From a checkpoint of a small mixture-of-experts model trained on Wikipedia.
Size: 9 layers, vocabulary 5694, 14.9M parameters.
Training: 458M tokens, 6981 steps.
Below are experts of layer 3 (counted from 0) of a mixture-of-experts language model. Rows are named router (the router's row for the expert), gate (a neuron's input weights, with its number), up (a neuron's input weights, with its number), down (a neuron's output weights, with its number) and show model dimensions 0-191. Each number is 128 + 32 x the weight over its row's rms, rounded and kept within 0 to 255.
Before each expert's rows: a language model's description of what the expert responds to. This comes from a sample of Wikipedia text that the model never trained on.

# expert 6
What it handles: Roles and connectives. Connectives after role verbs in career and biography text, such as "serves as", "and", "of", "with", plus "(m." in infoboxes.
router [130 107 164 110  86  79 175 144 153 164 100 101  84 157  80 128 133 112  95 120 175 134 119 123 145 135 128  71  74 185 106 146 123 147 187  36 128 133 192 188 136 130 211 142 134 118 133 130  99 103 128 106 112 155 139 153 158 110 113 180 143 153  91 120 149 121 190 134 187 113  93 132 147 112 182 113 135 118 130  95 116  98 146 104 131 173 154 127 102 107 102 140 131  73  86  49 140  86 181 120 109 146  41 132 141 112  68 103  97  97  55 118 124 135  98  70  72 184 128 154 176 132 181 144 134 161 172 117 115 148 168 139 129 150 103 147 157 156  89  98 124 151 103 122 174 112 175  97 118 182 205 137 129  94 102 137 126 111 152 116  90 156 132 138 140 101  77  71 192 134 127 115 129 148 131 142 114 110 178 121 162 156 129 114 122  86 127 150 147 147 125 172]
gate11 [135 171 165  91  82 113 145 122  51 104  89 163 134 101 109 113 133  82 153 123 104  68 123  87 133 116 206  88 159 150 155 139 138 160 146 110 131 116 138  90 117 128 154 109 102  87 104 116 156 143  83  92  88 141 157 134 180  80 187 139  96 113  49 142 135 128 104 100  90  75 112 118  91 108 115 139  43 117 163 123 169 128  73  86 184 136 168 148 112  70 148 167 133 190 126 138 145 127  91  90 138 186 143 130 151 116 134 101  95  99 126 133 105 119 134 112 169 103  65 136 126 176 143 109 121 160 119 160 161 117  93 164 125  78 129 148 110 100 140 117 107  95 110 113 149  65 157 120 189 145 145  96 124 146 164 132 110 156 128 147  57 130 195  69  74 120 138 118 115  77 165 138 156  90 141 118 188 101 142 138 131 193  78 141 139  86  99 110  90  55 131 108]
up11 [102  99 101 127 176 101 132 110 142 104 122 163  79 184 112 119 177 121  92  73 109 110  72  73 175 167 122 173 173 115 114 137 124 141  74 171 131 182 127 114  85 208  83  89 157  64 127  77 147 122 118 145 117 121 132 120 142 127 134  95  93 130 184 140 106 143 143 116 124 189 133 167 107 117  92 123 112 144 134 190 124 145 168  57  93 202 123 102 158 144 102 154  70  62  98 151  82 134 127 160 147 160 141 154 190 130 130 140 164 117 128  94 158 129 107 116 160 138 140 136 112  85  99 172 122 151 116 136 187 178 176  93 163 152 150 140 136 110 161 179 152 100 127 108  63  83 148 143  94  98 128 128 134 138  95 118  91 146 164 121 116 115 126  83 125 140 109 162  97 113 165  66  95 144 134 140 186  49  83 165  95 148 172 109 122 168 152 145 180 117  85 152]
down11 [114 129 145 125 171 154 104 114 157 118 128 161 142 123  96 160  61 113 170 162 158 159 117 145 130 203  91 150 126 165 124 192 149 105 155 152 154 127 143 119 155 107 140 156 123 122  79 142 134  86  88 155 121 102 163 144  87 132 180 124 196  55 166 125 112 190 229 140 131  93 157  67 121 134 146 139  44 177 160  45 131 139 104 145  53 128 143 159 157 126 141 102 123 115 112 160 137 118 113 168 112 145 116 149 105  61 166 110 137  69  66 125  86 165 129 184 160 105  92 133 102 180 120 159  94  88 135  98 111 150 150 131 198  91 139 132 149  72 123  58  77 170 129 102 128 187 132 178 136 134 119 117 111 102 137 110 138 122 154 141 116 141  89 147 128 168 143 145 128 112 146 110  82 104  89  96 129 117 112 131  77 158  64 164 107 109 137 140 120 147 104 120]
gate12 [127 122 147  97 106 124 138 127 161 128 128 136 141  62  84  94 112 171  82 175 137 116  76 158 159  67  98 209  96 124 147 163 108 124 138 128  54 126 154 118 153 114 198 101  65 119  79 192 168 129 134 102 107 141 165 132 141 155 116 122 177 160 179 182 147 114 147 188 152 189 114 166 150 178 104  81 123 107 116 107 148 131 136  73 139  55 192  90 114 113 135 128 111 149 130 134 149 159 149 143 101 132 138 142 162  81 154 195 129 115 136 136 153 108  96 109 155 105  98 131 116 107 181 129  94 116  87 129  62 169 120 156  77 160 132 100 110 148 127 110 119 135 124 133 120  62 135 144  80 147  92 150 160 147 139  98 124 122 135 123  70 122 107  94  93  88 150 159 145 123 165  73 135  78 126 132 133 182 186  86  68  59 106 183 144 115  97  91  85 114 148 102]
up12 [165  72 178 203 123 125 165 143 144 140  83 121 178  69 154  92 174 103 123 133 151 180 135 198 105  89  98  80 116 145 137 175 184  70 151 108  77 128 149 135 199 144 110 125 109 147 126 195 163 117 127  98 140  84 182 176  70 166 125 173 143 163 121 173  80 110  95 175 144 119 119 132 159 144 153 121 136 158 137  66 121  93 110  95 115  64 102 113 108 112 144 111  89 130  75 123 150 159 136 148 106 156 110 129 140 170 108  79 134 142  86 119 145 109 144 142 107 137 150 158  95  98 148 169 127 124 134 132  86 126 140 159 143 130 126 112 149 108 106  65 130 130 122 151 162  71 168 134  90 165 122 171 138 114 241  96 123 171  94 174 154 105 158 152  76  81 111 110 104 195 125  91  90 110 100 145 150 113  65 128 113 104 106  77 117 118  90 117 117 155 147 118]
down12 [ 92 118 137 121  95 122 137 128 158 118 163 120 100 127 112 147 130  68 128 113 114 125 100 119 150 173  97 105  96  26 140 204 106 110 135 157 108 131 136 101 196 111  69 151  92 108 172 120 155 135 151 142 201 156 184 123 107 144 179 117 141 104 115 151 175 118 184 111 184 148 103 119 118 149 146 143 146  79 131 151 115  77 155 171 130  94 149  92 133 129 171 149 187  96 149  82  92 155 161 108  70 115 122 121 128 110 111 111 133 109  90 120  79  96 117  85 142 134 124  88 109  67 154 196  94 168 166 205  93 122 167 110 109 111 128 140  73  91 134 184 119 111 202 168 107  70  87 151 159 118  90 140 154 106 117 152 181  47  75 171  90 129 141 153 109 120 114 183 142 139 129 181 104  96 141  95 102 144  78 128  98 127 132 114 150 125  84 103  95 126 122 114]
gate13 [171 152 170  95  74  89 110  71 169 165 125 154 138 129 153  94 182 134  92 125 170 198 123 116 152 175 179 120 107 164 156 104 153 119 144 174  87 139 170 155 108 121 154  60 103 132 124 161 119  91 112 158  75 140 145 140 156 129 143 157 101  74 172 151 138  82 125 171 191  95 112 119 112 155 133  99 115 133 167 103 130 105 105 135  99 116 120 106 127 135 126 152  96  89 171 106 156 147  98 159 126 144 140 143 131 165 133 159 101  96 163 134 113 122 206 139 157  88 157 158 178 114 151 134 113 201 111  85 119 139 128 170 173  76 122 121 100  67 143 113  50 148 135 193 134  76 117 135 101 154 108 105 101 154 139  94  97 130  89 197 139 130  96 162 131  99 173 120 176 105 113  24 182 129  84  81 132  55 130 128 148 137 110 147 186 147 140 116 142 109 122  84]
up13 [146  95 180  74  97 143  90 125 168  69  68 158 147 128 111 167 171 145 143  74  81 126  63 128 131 190 151 168 139 134 110 161 186 142 110 130 111 147 124 102 161 130 206 103  73 162 139 154 114 160 153 137 147 119  70 146 141  82 125 125  90 196 182 176 122 117  99 119 140  88 145 122 131 162 180 135  81 142 141 141 132 183 135 115 108 129 178  95 146 114 145 158 103 102 114  97  95  66 164 155 113 147 107 219 154 131 150 156  50  96  90 162  74  68 156 178 120 151  79  76 129 118 108 131  66 147 118 107  88  94 124 131 158 101  78 184  99 160 115 155 121 165 135 112 176 108 106 147 142 155 124 126 160 106  97  93 147  91 186 128 178 150 138 133 141 156 145 102 180 142 143 128 160 123 179 118  91 127 114 129 145  98 146 143 126 125  98 115  61 119 133 131]
down13 [131 102 129  89 140 117 164 157 100  80 115 137 108 125  97 215  90 129  76 172 120 131  73 126 132 145 188  92  43 189 188 130 104  82 136 181 178 134 160 151 152 125 135  89 106 145  99 172 132 147 136  86 151 114 132  78 144  78 115 152 145 158 141 113 149 109 165  95 150 169 109 180 156 147  81 136 162 127 175 200 111 119 120 148 134 184 123 129 125 191 121 147 135 143  87  45 190 137 126 140 103 134 155 123  94 118 103 144 124 103 105 165 143 142 152 139 123 154 141 130 143  71 165  99 125 112 116 108 119  74 168 112 132 135 108 169 144 127 142 134 186 154  98 158 164 139 115 190 150  91 137 157 183 142 146 110 174 109 106  86  90  82  94 136 124 165 121 137 159 218 124 106 114 190 214 110 123 108 107 114 107 133 146 175 102 160 112 124  99 150 180 154]

# expert 1
What it handles: Slashes, dashes, unit separators. Separators and units inside numeric data and tables, such as slashes in 8.5/10 or 0/0, hyphens in chemical names, km.
router [114 115 145 125 164 141  84  89 165 151 145 162 100 141 142  89 163 129 180 100 153 125 150 161 130 125 155  96 158 209 102  49 178 154 117 132 105 143 156 121 127 129 151  89 127 139 123 110  63 123 107  99 151 129 159 203 118 116 125 157 171 103  99 147  87  87 127 169 172  92 106  93 163 122 116 119 160 152 151 181 114  78 142 106 140 155  90 119 147 135 105 142 123  80 143  69 182 107  80 177  70 121 115 126 144 131  25  82 147 115 110 142 113 102 134  69  83 167 129 112 159 108 145 175 162 143 171  76 130 118 122 150 113 182  56 125 139 115 135 161 128 101 174 130 142 155 161 148 110 175 121 124 112 172 118 162 161  98 134 139 173 136 131 130 218 149 166  65 187 163 169 135 107 136 157 144 156 142 191 156  95 135 145 132 145 113 156  78 170  82 146 159]
gate15 [103 130 127 120 233 101 138 102 112 155 122 144 183 128 163 203 147 131 148 136 107 170 120 129  88 146 160 130 203 170 170  68 160 155 141 176 143 168 123 151 129 108 155 141 171 117 126 110 107 208  42 134 175 168 138  91 117 155 107 122 112 188 221  93 163  91 120 188 128  94 112  83 133  73 125 125 139 177 102 161 133  63 143 157 174  50 149 122 147 112 132 121 100 111 155 133 149 145 172 171 108 194 134 125 143 169 117 159 123 111 108 125 146 119 170 166 120 134 152 129 133 105 124  99 126 146 124 189 162 161  76 109 149 182 106 139 167 138 153 170 150 161 166 149 112 127 143 100 126 111 115 158 184 139  73  88 126 154 156 161 125 143 113 144 126 148  92 187 155 190 160 102 149 131 119 156 102 144 154 119 103 165  96 155 149 119 136  80 123 112 133 134]
up15 [131 114 126 115 116 100 132  79  97 107 115 139  63 129  94  94 109  58 127 161 180 152  85  89  98 155 140 132 139 117 109 159 165 128  85 164 156 113  92 112  79 104 162  47 183 109 179 131 205 140 182 117  83 134 104 108 155 118 121 131 157 153 111 177 142 120 118 190 154 170 139 164 116  83 131  66 158  91 130  83 140 122 130 151 160 116 180  80 162 130 146  71 177 132 105 148 203  64 119 120 133 122 124 126 152 111 109 103  89 128 147 140 112 115 167 116 127 128  81 127 123 157 119 155 118 177 144  59 139 126 117 137 122 166 119 179 135 116 151 146 170 105 135 119  79 133 115 109  84 122 172 151  85 154 190 164  88  62 105  69 117 141 157 133 116 177 128 135 122 158 142 172  57 172 160 118 119 190 157  91 120  65 125 165  90  83 145 149 176 121 154 129]
down15 [ 70 139 174 108 145 161  99  71 139  84 127 111 118 141 169  73  59 139 100 118 127  92 183 142 132 109 106  68 149 161 142 118  71  78  84 139 166 158 170 142 114 126  92 135  39 107 128 125 124 172 137 137 153 137  94  71 164  84 112 189 135 152 124 106 148 117  96 135  80 127  72 103 161 115  74  94 134 109 148 141 108 143  80  83 164 144 105 127 178 122 162  90 104 171 106 174 174  42 127 113 142 101 119 136 159 105 163 105 100  68 127 174 119 120 171 138 126 149 170 157 141 109  78 138 136 177  95  92 146  82 140 122 108 103  64 209 146  92 161 125 115 143 129  94  90 110 108 140  74 180  62 135 138 150 114 120 123 172 131 161 108  82  75  43 158 113 133 129 146 120 119 131 135 144  96 127 160 132 113 121  96 107 100 125 101 137 170 123  93 117 154 148]
gate16 [125 105 152  78 138  95 143 149 136  98 108 121  98 147 118 117 165 136 117 104  72 155 153 194  86 117  96 123 153 135  51 119 132  90 189  82 124  73 111 146 170 159 156 123 132 162 138 120 194 107 133 141 109 122 157 114 130 197 167 134 143 106 100 131  76 164  94 160 150 140 134 195 205  92 103 121 140 144 112 122 167 105 138  56 109 129  98 110 122 220 160 177  91 133 135  80 175 142 108 139 152 166 130 129 193 107  85 138  73 101  92  93 145 100 123 126 107 103 117 142 150 127  97 177 153 104 108 127  84 248  32 138 111 124 104 140 177  94 128 118 149 127 146 119 148 136 157 136 120 114 114 121  97 135 114 188 134  95  74 121 134 174 120 126 146 191 136 113 123 182 152 107 154  93 104 166 126 124  93 115  98 128 185 148 108 138 168 116 131 160 141 166]
up16 [130 136 144 103 119 159  65 143  84 136  58 102 159  99 166 113 114 123  95 126 129  86 176  72   7 175 152 122 168 147 156  90 115 145  89 112 148 121 124 108  61 135  81  65 104 112 204  45 127 146  87 189 159 208 124 127 150  98 142 138 185 161  67 169  97  95  93 132 166 122 135  90  92 128 141 133  98 154  77 101  69 124 157 156 102 119 130  84 136 110 162 134 112 114 121 146 158 113  94 132  79 120 129 123 108 110 145 146 136 138 109 155 110  91 142  85 132 154 129 161 108 113 137  88  96 115 139 116 114  78 166 195 105 103 176 117 125 101 114 103 111  77 188 135 108  97 120 141 168 142  72 170 100 122 176 152  96 144 116 103 119 131 127 162  93 164 128 109 131  90 143 134 127  61 152 129  84 125 159 105 130 119 119  86 146 161  69 159 125 117  97 147]
down16 [142 126 147 145 116 190 148 166 128 129 112  50 164 148 104 105 155 112  68  84 134 174 174 154  58 139 105 183  75 123 119 120 117 108  47 138  77 116  94 129 119 166  84 104 124 121 135 129 144 100  94 204 122 157  37 109 117 108 120 118 115  79 167 138 132 151 166  84 184  69  95 122  36 165 155 161 161  86 120 144  84 133 117 159 149 122 107 138 156 120 124 137 151 137  71  91 129 191 108 105  87 120 108  99 184 126  93  96 131 105 207 136 176 139 161 181 135 151 132 143 112  93 124 148 167 126 123 120 104 167 147 175 103 160 111 108  55 153 128  84 106  85  99 165 122 121 139 148 153 162  69  95 152  99  96 127 147 132 127  67 129  74 122 129 128 121 161 152 139  77 170 170 114 120 134 120 127 112 132 118 127 158 148  96 113  87  96 152 145 118 161 155]
gate17 [107 114 108  89 131  80 159 105 127 105 127 160 123 153  82 167 163 187 120 103 151 146 175 119 121  97 108 121  72 130 133 114 160 143 159 126 100 193 128 159 128 149 168  86 129  95 126  70 128 171 207 114 153 131 133 168  92 151 130 123  65  76 145 139 146 139  94  79  95  89  66 180 135 100 120 114 113 141 112 136 117 139 158 136 192 123 166 182 130  96 195 129 127 126  82 109  99 142 162 106 151 141 133 137 140 163 180  52 104 154 146 168 115  66 112 133 166 175 113  97  97 130  94 115  72 137 194 167  65 140 145 181 138 176  69 193 140  95 165 125 122 105 118 136 179 151 137 121 116 125 102  90 149 138 150 101 146 162 141 155 101 166 190 137 136 132 119  70 144 126 152 147 201  49 120  98 121 131 126 118 127 101 109 141 175  91 134 171 122 153  74 163]
up17 [ 89 132  76  84 133 112 119  89 121 116 148 119 154 129 187 143  54 159 128 104 140 124 139 139 102  62 147 153 167 147  89 150  68 131 108 133 137 117  99 194 183 167  54  80 148 132 165  65  87 135 102 140 157 174  99 120  92 132  81 161  74 104 122 119 130 137 126 121 105  94 148 143 193 128 141 116 171 135 149  55  88 105 114 126 152 135  40 148 114 104 152 142 118 172 160 137 106 130 127 169 130 121 150 168 214 109 116 216 148 171 156 146 100 119 121 160 143 145 124 106  98 146 180  77 108  89  80 172 116 150 125 169 181 176 118 131 114 142 136 128 175 148 159 131 153 148 116 104  97 106 178 120 184 105 163 139 135 108 131 106 142 121 134 155 189  89 174 101 102 103 104 153 156 147 177  95 166 131 164 142 173 216 128 107 129 109 140 104 154 129 111 117]
down17 [167 153 114 128 124 122 145 142 126 218 157 115 187 123 149 105 132  88 136 236 118  90 150 160 109  88  57 120 150 158 127 135 141 138 104  98 137  95  93 115 172 156 100 142 181 101  98  70 134 160 111 134 132 148 150 203 100 107 182  66 162 111 110 141 145 130 144  94  90 113 150 134  93 143 183 163 118 160  75 139 130 165 105  94 101 163  96  81 117 135 146 152 116 131 124  97  81 118 127 109 121 117 165  52 169 128  87 183 116 167 101 137 158 137 187 161 120 169 168  94  67  93 156 139 105  97 116  93 148 124 168 126  49 155 197 173  77 146 151 108 123 134  91 129 107 115 144 143 108 161 116 129 126  88 140  84 108  89  89 167 130 102 125 147 106 170 101 147  87 142 117 158 124 139  90  74 164 137  76 149 167 131 173 168  87 133 125 119  97 134 163  80]

# expert 12
What it handles: Derivational suffixes. Word-final suffixes completing longer words, such as -ing, -ical, -ation, -ate in doctorate, -ty in guilty, -able in timetable.
router [ 72  90 145 146 113 141 111 134 159 143 128 115 132 148 103  99 150  64 118  98 107 175 110  92 133 131 159 167  67 179 118 107  97 155 170  91 127 121 168  85 150 190 113  88 161 133 119 123  83  77 138 114 104 119 129 197 115  88 128 139 145 118 108 169 153 129 201 127 139  99  73 138 156  91  82 139 182 168 139 104 154  36 172  92 101 173 131 107 112 105 106 143 107 128  97  47 191 125 114 155  76 120  76 114 197 118 149  87 135 145 106 148 109  81 137  61 103 121  77 128 192 119 189 116 154 140 116 164 131 146 146 141  95 121 137 133 178 177 150 134 128  78 125 159 144 155 183  70 128 124 171 158 121 167  93 106  94 153 133 106 143 133 129 135 166  71 145  84 214 160 143 105 137 134 113 133 156  84 117  82 115 111 139 123  74 121 139 137 144  95 107 145]
gate4 [128 154 167 128 141 109 184 144 131 146  55 174  95 113 182 150 121 110 152 165 126  87 116  99 158 157 116 121 104 167 181  54 126 170 145  93 144 187 111 147  82 135 174 184  92 133 129 153 143  82 202  83 120 114  99 142 152  93 120 101 161  99 159 134 153 161 129 109 117 148  66 128  45 145 145 149 166 152  97 134  99 138 142 138 127 156 174 179 121 115 143 139 132 145 129 105 155  97 115 115 146 159 130  94  99 144  95 158 144  86 180 101 101 154 107  48  70 133 116 124  22  61 132 102  80 157 156  84 147 144 150 114  90 111 136 105 133 114 111 117 110 129 114 167 152 121 131 132 108  64 140  87 175  96 151 149 106 143 109 205 117 194 127 151 102 104 179 137 153 120 146 148 146 124  79  91 124 147 128 141  99 185 114 108 136 141 166 137  87  57  88 143]
up4 [108  97 178 146 172 179 156 116 148 125 196 166 133  60 109 123  89 138 115 171  95  51 131 114  92 186 109 103 140 131 178  71 131 147 122 123 152 150  73 143 102 117 149 174 112  96 138  96 158  94 163 118 106 133 122  94 108 110 153 111 194  90  96 174 143 194 129  93 155 126 146 132  74 199 136  97 150 158  83 200 150 144 130 141  30 129 141 149 196 141 139 141 190 101 131 123 150 104 175  77 122 123 159 169 123 127 165 165 142  93 132 110 116 144  88 135 112 109 117 119 135 136 138 154 113 156 180 109 142 184 144 107  95 106 155 144 147 159 134 163 145 151 113 159 106 104 179 169 126  87  98 143 149 132 144 121  86 152 105 161  53 198 151 126 169  99 158 137 176 111  94 137 131 156  85 140  86 126  94 120 131 194 121 142 143 169 155 175 161  91 120 148]
down4 [149 146 112 129 190 140 155 102 143 150 107 159 132  94 145 118 117 145 159 143 144 100 113 203  81 152 133 114 162 129 152  91 117 132 199 108  97  87  89 127  97  94  66 198  67 118 135 105 168 146 161 123 138 107  96 111 109 118  98 129 158  82 126 120  73 105 129 127 111 117 154  62  85 198 112 163 165  83 127 217 174 129 122 151  95 164 132 168 139  85 141 121 141  65 105 104 149 131 102 125  58  98 170  88 112 110 154 164 108 151 182  68 154 138 147 144 136 106 112 166 155 106 142 150 190 152 185 103 118 143 133 132  89  72 123 156 165 152 122 150 176 108 184  95 157 104 148 146 147 202 144 125 143  97 161 106 142  89 136 120 142 122 161 138 102 138 139 119 174 117 117  91 102 187  71  91 179 126  63 162 158 147  95 131  68 117 100  95  86 126 123 124]
gate5 [194  77  96  65  65 119 146 104 178 127 111  91 146 107 123 189 149 103 128 129 104 101 163 121 164 124 170 128 105 137 114 188 114  96 157 140 123 142 124 125 108 135 159 143 145  96 136 151 117 128 138 100 143 109 114 123 169 171 113 115 142 118 182 109 150 180 131 166 132 126 137 107 100 136 124 148  63  54  91 158  63 107 170 148 150 156 124  95 131 137 173  84 163 126  91  84 181 140  85 104 103 157 201 140 145 174  96 158  97 121 187 132 129 135 154  94 125 130 121 133 142  78 140 128 108 113 120  76  61 137 141 111 139 158 134 105 128 172 173 106  86 124 104 119  99 126  67  51 133 131 188 152 118 115 100 108 165 114 162 110  83  77 156 126 170 129 116 145 189 139 140  97 204 154  88 155 120 108 107 140 132  84 169 118 132 142 178  68 125  11 138 120]
up5 [114 103  92 152 119 167 106 164 163 174 169 115 151 155 115 126 189 111 147 126 176  85  61 111 115 152 164 173 122 148 117 107 140  83  93 101  67  68 113 108 136 119  86 161  88 161 136 118  95  68  94 118 182 110 101  68  69 163 110 160 119 121 137 100  84 136 149 103 157 100 129 109 116 133 160 154 136 159 133 141 113  60 132 146 113 158 152 126  85 123 191 125 150 174  95 125 163 155 188 145 114 136 124 121 162 126 107 101 118 125  81 100 132 121 109 132 138 137 109 151 124 156 127  95 175 116 161 121 130 132 162  81 116 109 154  52 129 153 117 171 129  80 104 157 115 165  56  92 209  89 110  88 119 170 146 198 136 136 154 135  67 108 152 133 123 184 103 141 176 194 179  68 139  89 133 156 154 139 179 108 126 125 115  91  62 130 109  75 184 134  94 124]
down5 [ 95 160  94 161  86 165 163 134 154 138 161 184 149  52 147 140 131 156 143 114 150 105 149 136 102 143  67 143 135  82 122  74 110 120  99 146 116  75  71 100 112 145 156 118  92 167 134 147 169 169 186  93  42 141 146  51 122 137 108 118 152 106 105 136 125  86  90 169 135 108 212 124 133 144  94 179  86 160  75 117 189  90 135 140 143 159 168 116 128  93 113 198 125 116 146 183  87 143 144 156  87  87 151 170 135 123  96 138  92 178 164 139 145 144 155 168 145  74 115 124 122 143  76 103 143 168 149 128 155 162 131 133 209 156 128 163 151  70 112  94 150  48 156 132 141 127 115 116 143  74 123 133 100 114 129 132  87  99 155 130 140 155  83 143 119 100 150 137  98  86 115  98 178  89 125 141 172  92  75 142 112 125 114  89 125  86  78 128  97 153 144 152]
gate6 [103 115  80 154 101 147 122 125 107 153 114 121 115 176  51 170 176 163  57 105 156 136 143 115 141  77 133 113 123 112 158 162 140 172 145  55 128 139 151 104 118 111  91 133  62 154 141 114 142 177  94 136 141 171  68 132 152 165 133 155 122  91 155 159 107 138  83  76 118 198 144  85 166  98 151 142 136 185  82  92  87 186  78 174 110 109 113 142 159 129  98 170 122  86  85 146 184 142  76  77 188 122 124 172 101 143 133 132 175 133 136 180 106 139 129 159 128 173 159 162  92 160 132 143 114 122 127 132 124 136 117 188 153 158  86 123 107 143 133 148 156 130 173 122 117 102  98  74 109 152 129 136 180 112  98  90 118 227 129 137 135 138 102 146  71 128  75 112 117  88 127  99 143 170 130 136  92 124 134  51 128 131  97  62 108 165  90  88  90 104 135 113]
up6 [ 86 150 172 121 126 139 132 111  88 109 187 135  88 112 170  87 136  51 105 147 176 195  78 118 118  51  95 110 114 127 109 177  98 114 148  73 129 113 115  78 164  55 180 111  74 168 141  60 147 120 163 139 132 130  99 131 151 125 156 132  90 130 170 112 159 112 156 118 174 168 109 146 117 170 106 122 133 207 161  62 154 176 163 137 183 138  97 103 152 168 101 158 112 101  96 117  86 146  86 159  99 142 132 114 138 148 159 104 110 112 115 152 114 106 149 104 106 128 147 166 126 133 145 142 185  97 117  86 100 155 151 127 126  63 116 109 156 110 141 161 147  83 163  99 132 133 156 100 188 111 106 133  76 166 147 153  67 120 145 149 154 152 166 103 176 150 132 126 145 129 112 105  89 109  75  58  93 110 141  53 131 119 130 129 115  91 164 171 129 137 210 139]
down6 [150 102 103 189  89 127 125 124 180 110  99 146  93 108  97  75 130 157 144  89 103  98 130 150 143 123 151 112 116  78 101 108 140 138 147 142 114  96 106 158 111 115 117 166 133 127 158 150 145 148  66 127 197 107 153 177 119 169 144 114 149 120 188  91 131 148 129 180 134  93 158 117 123 169 135 181  87 105 165 163 140 110 127 173 142  72 156  90 129 116 106  91 186 146 116 109 104 184 137 118  71  95 129 119 109 142 110 126 179  77  51 113 108 103  98 154 105 148  87 147 195 161 146 114  97 166  82 107  89  86 153 146 103 112  55 108 199 121 141 149  99 159  86 161 112 129 115 187  82 117 127 166 100 172 146  91 177 171  63 124 117 106  93 184 122 109 134  79 185 113  94 160  61 172 127 111 120 197 100 124 146 121 114  58 124 159 108 100  93 139 121 139]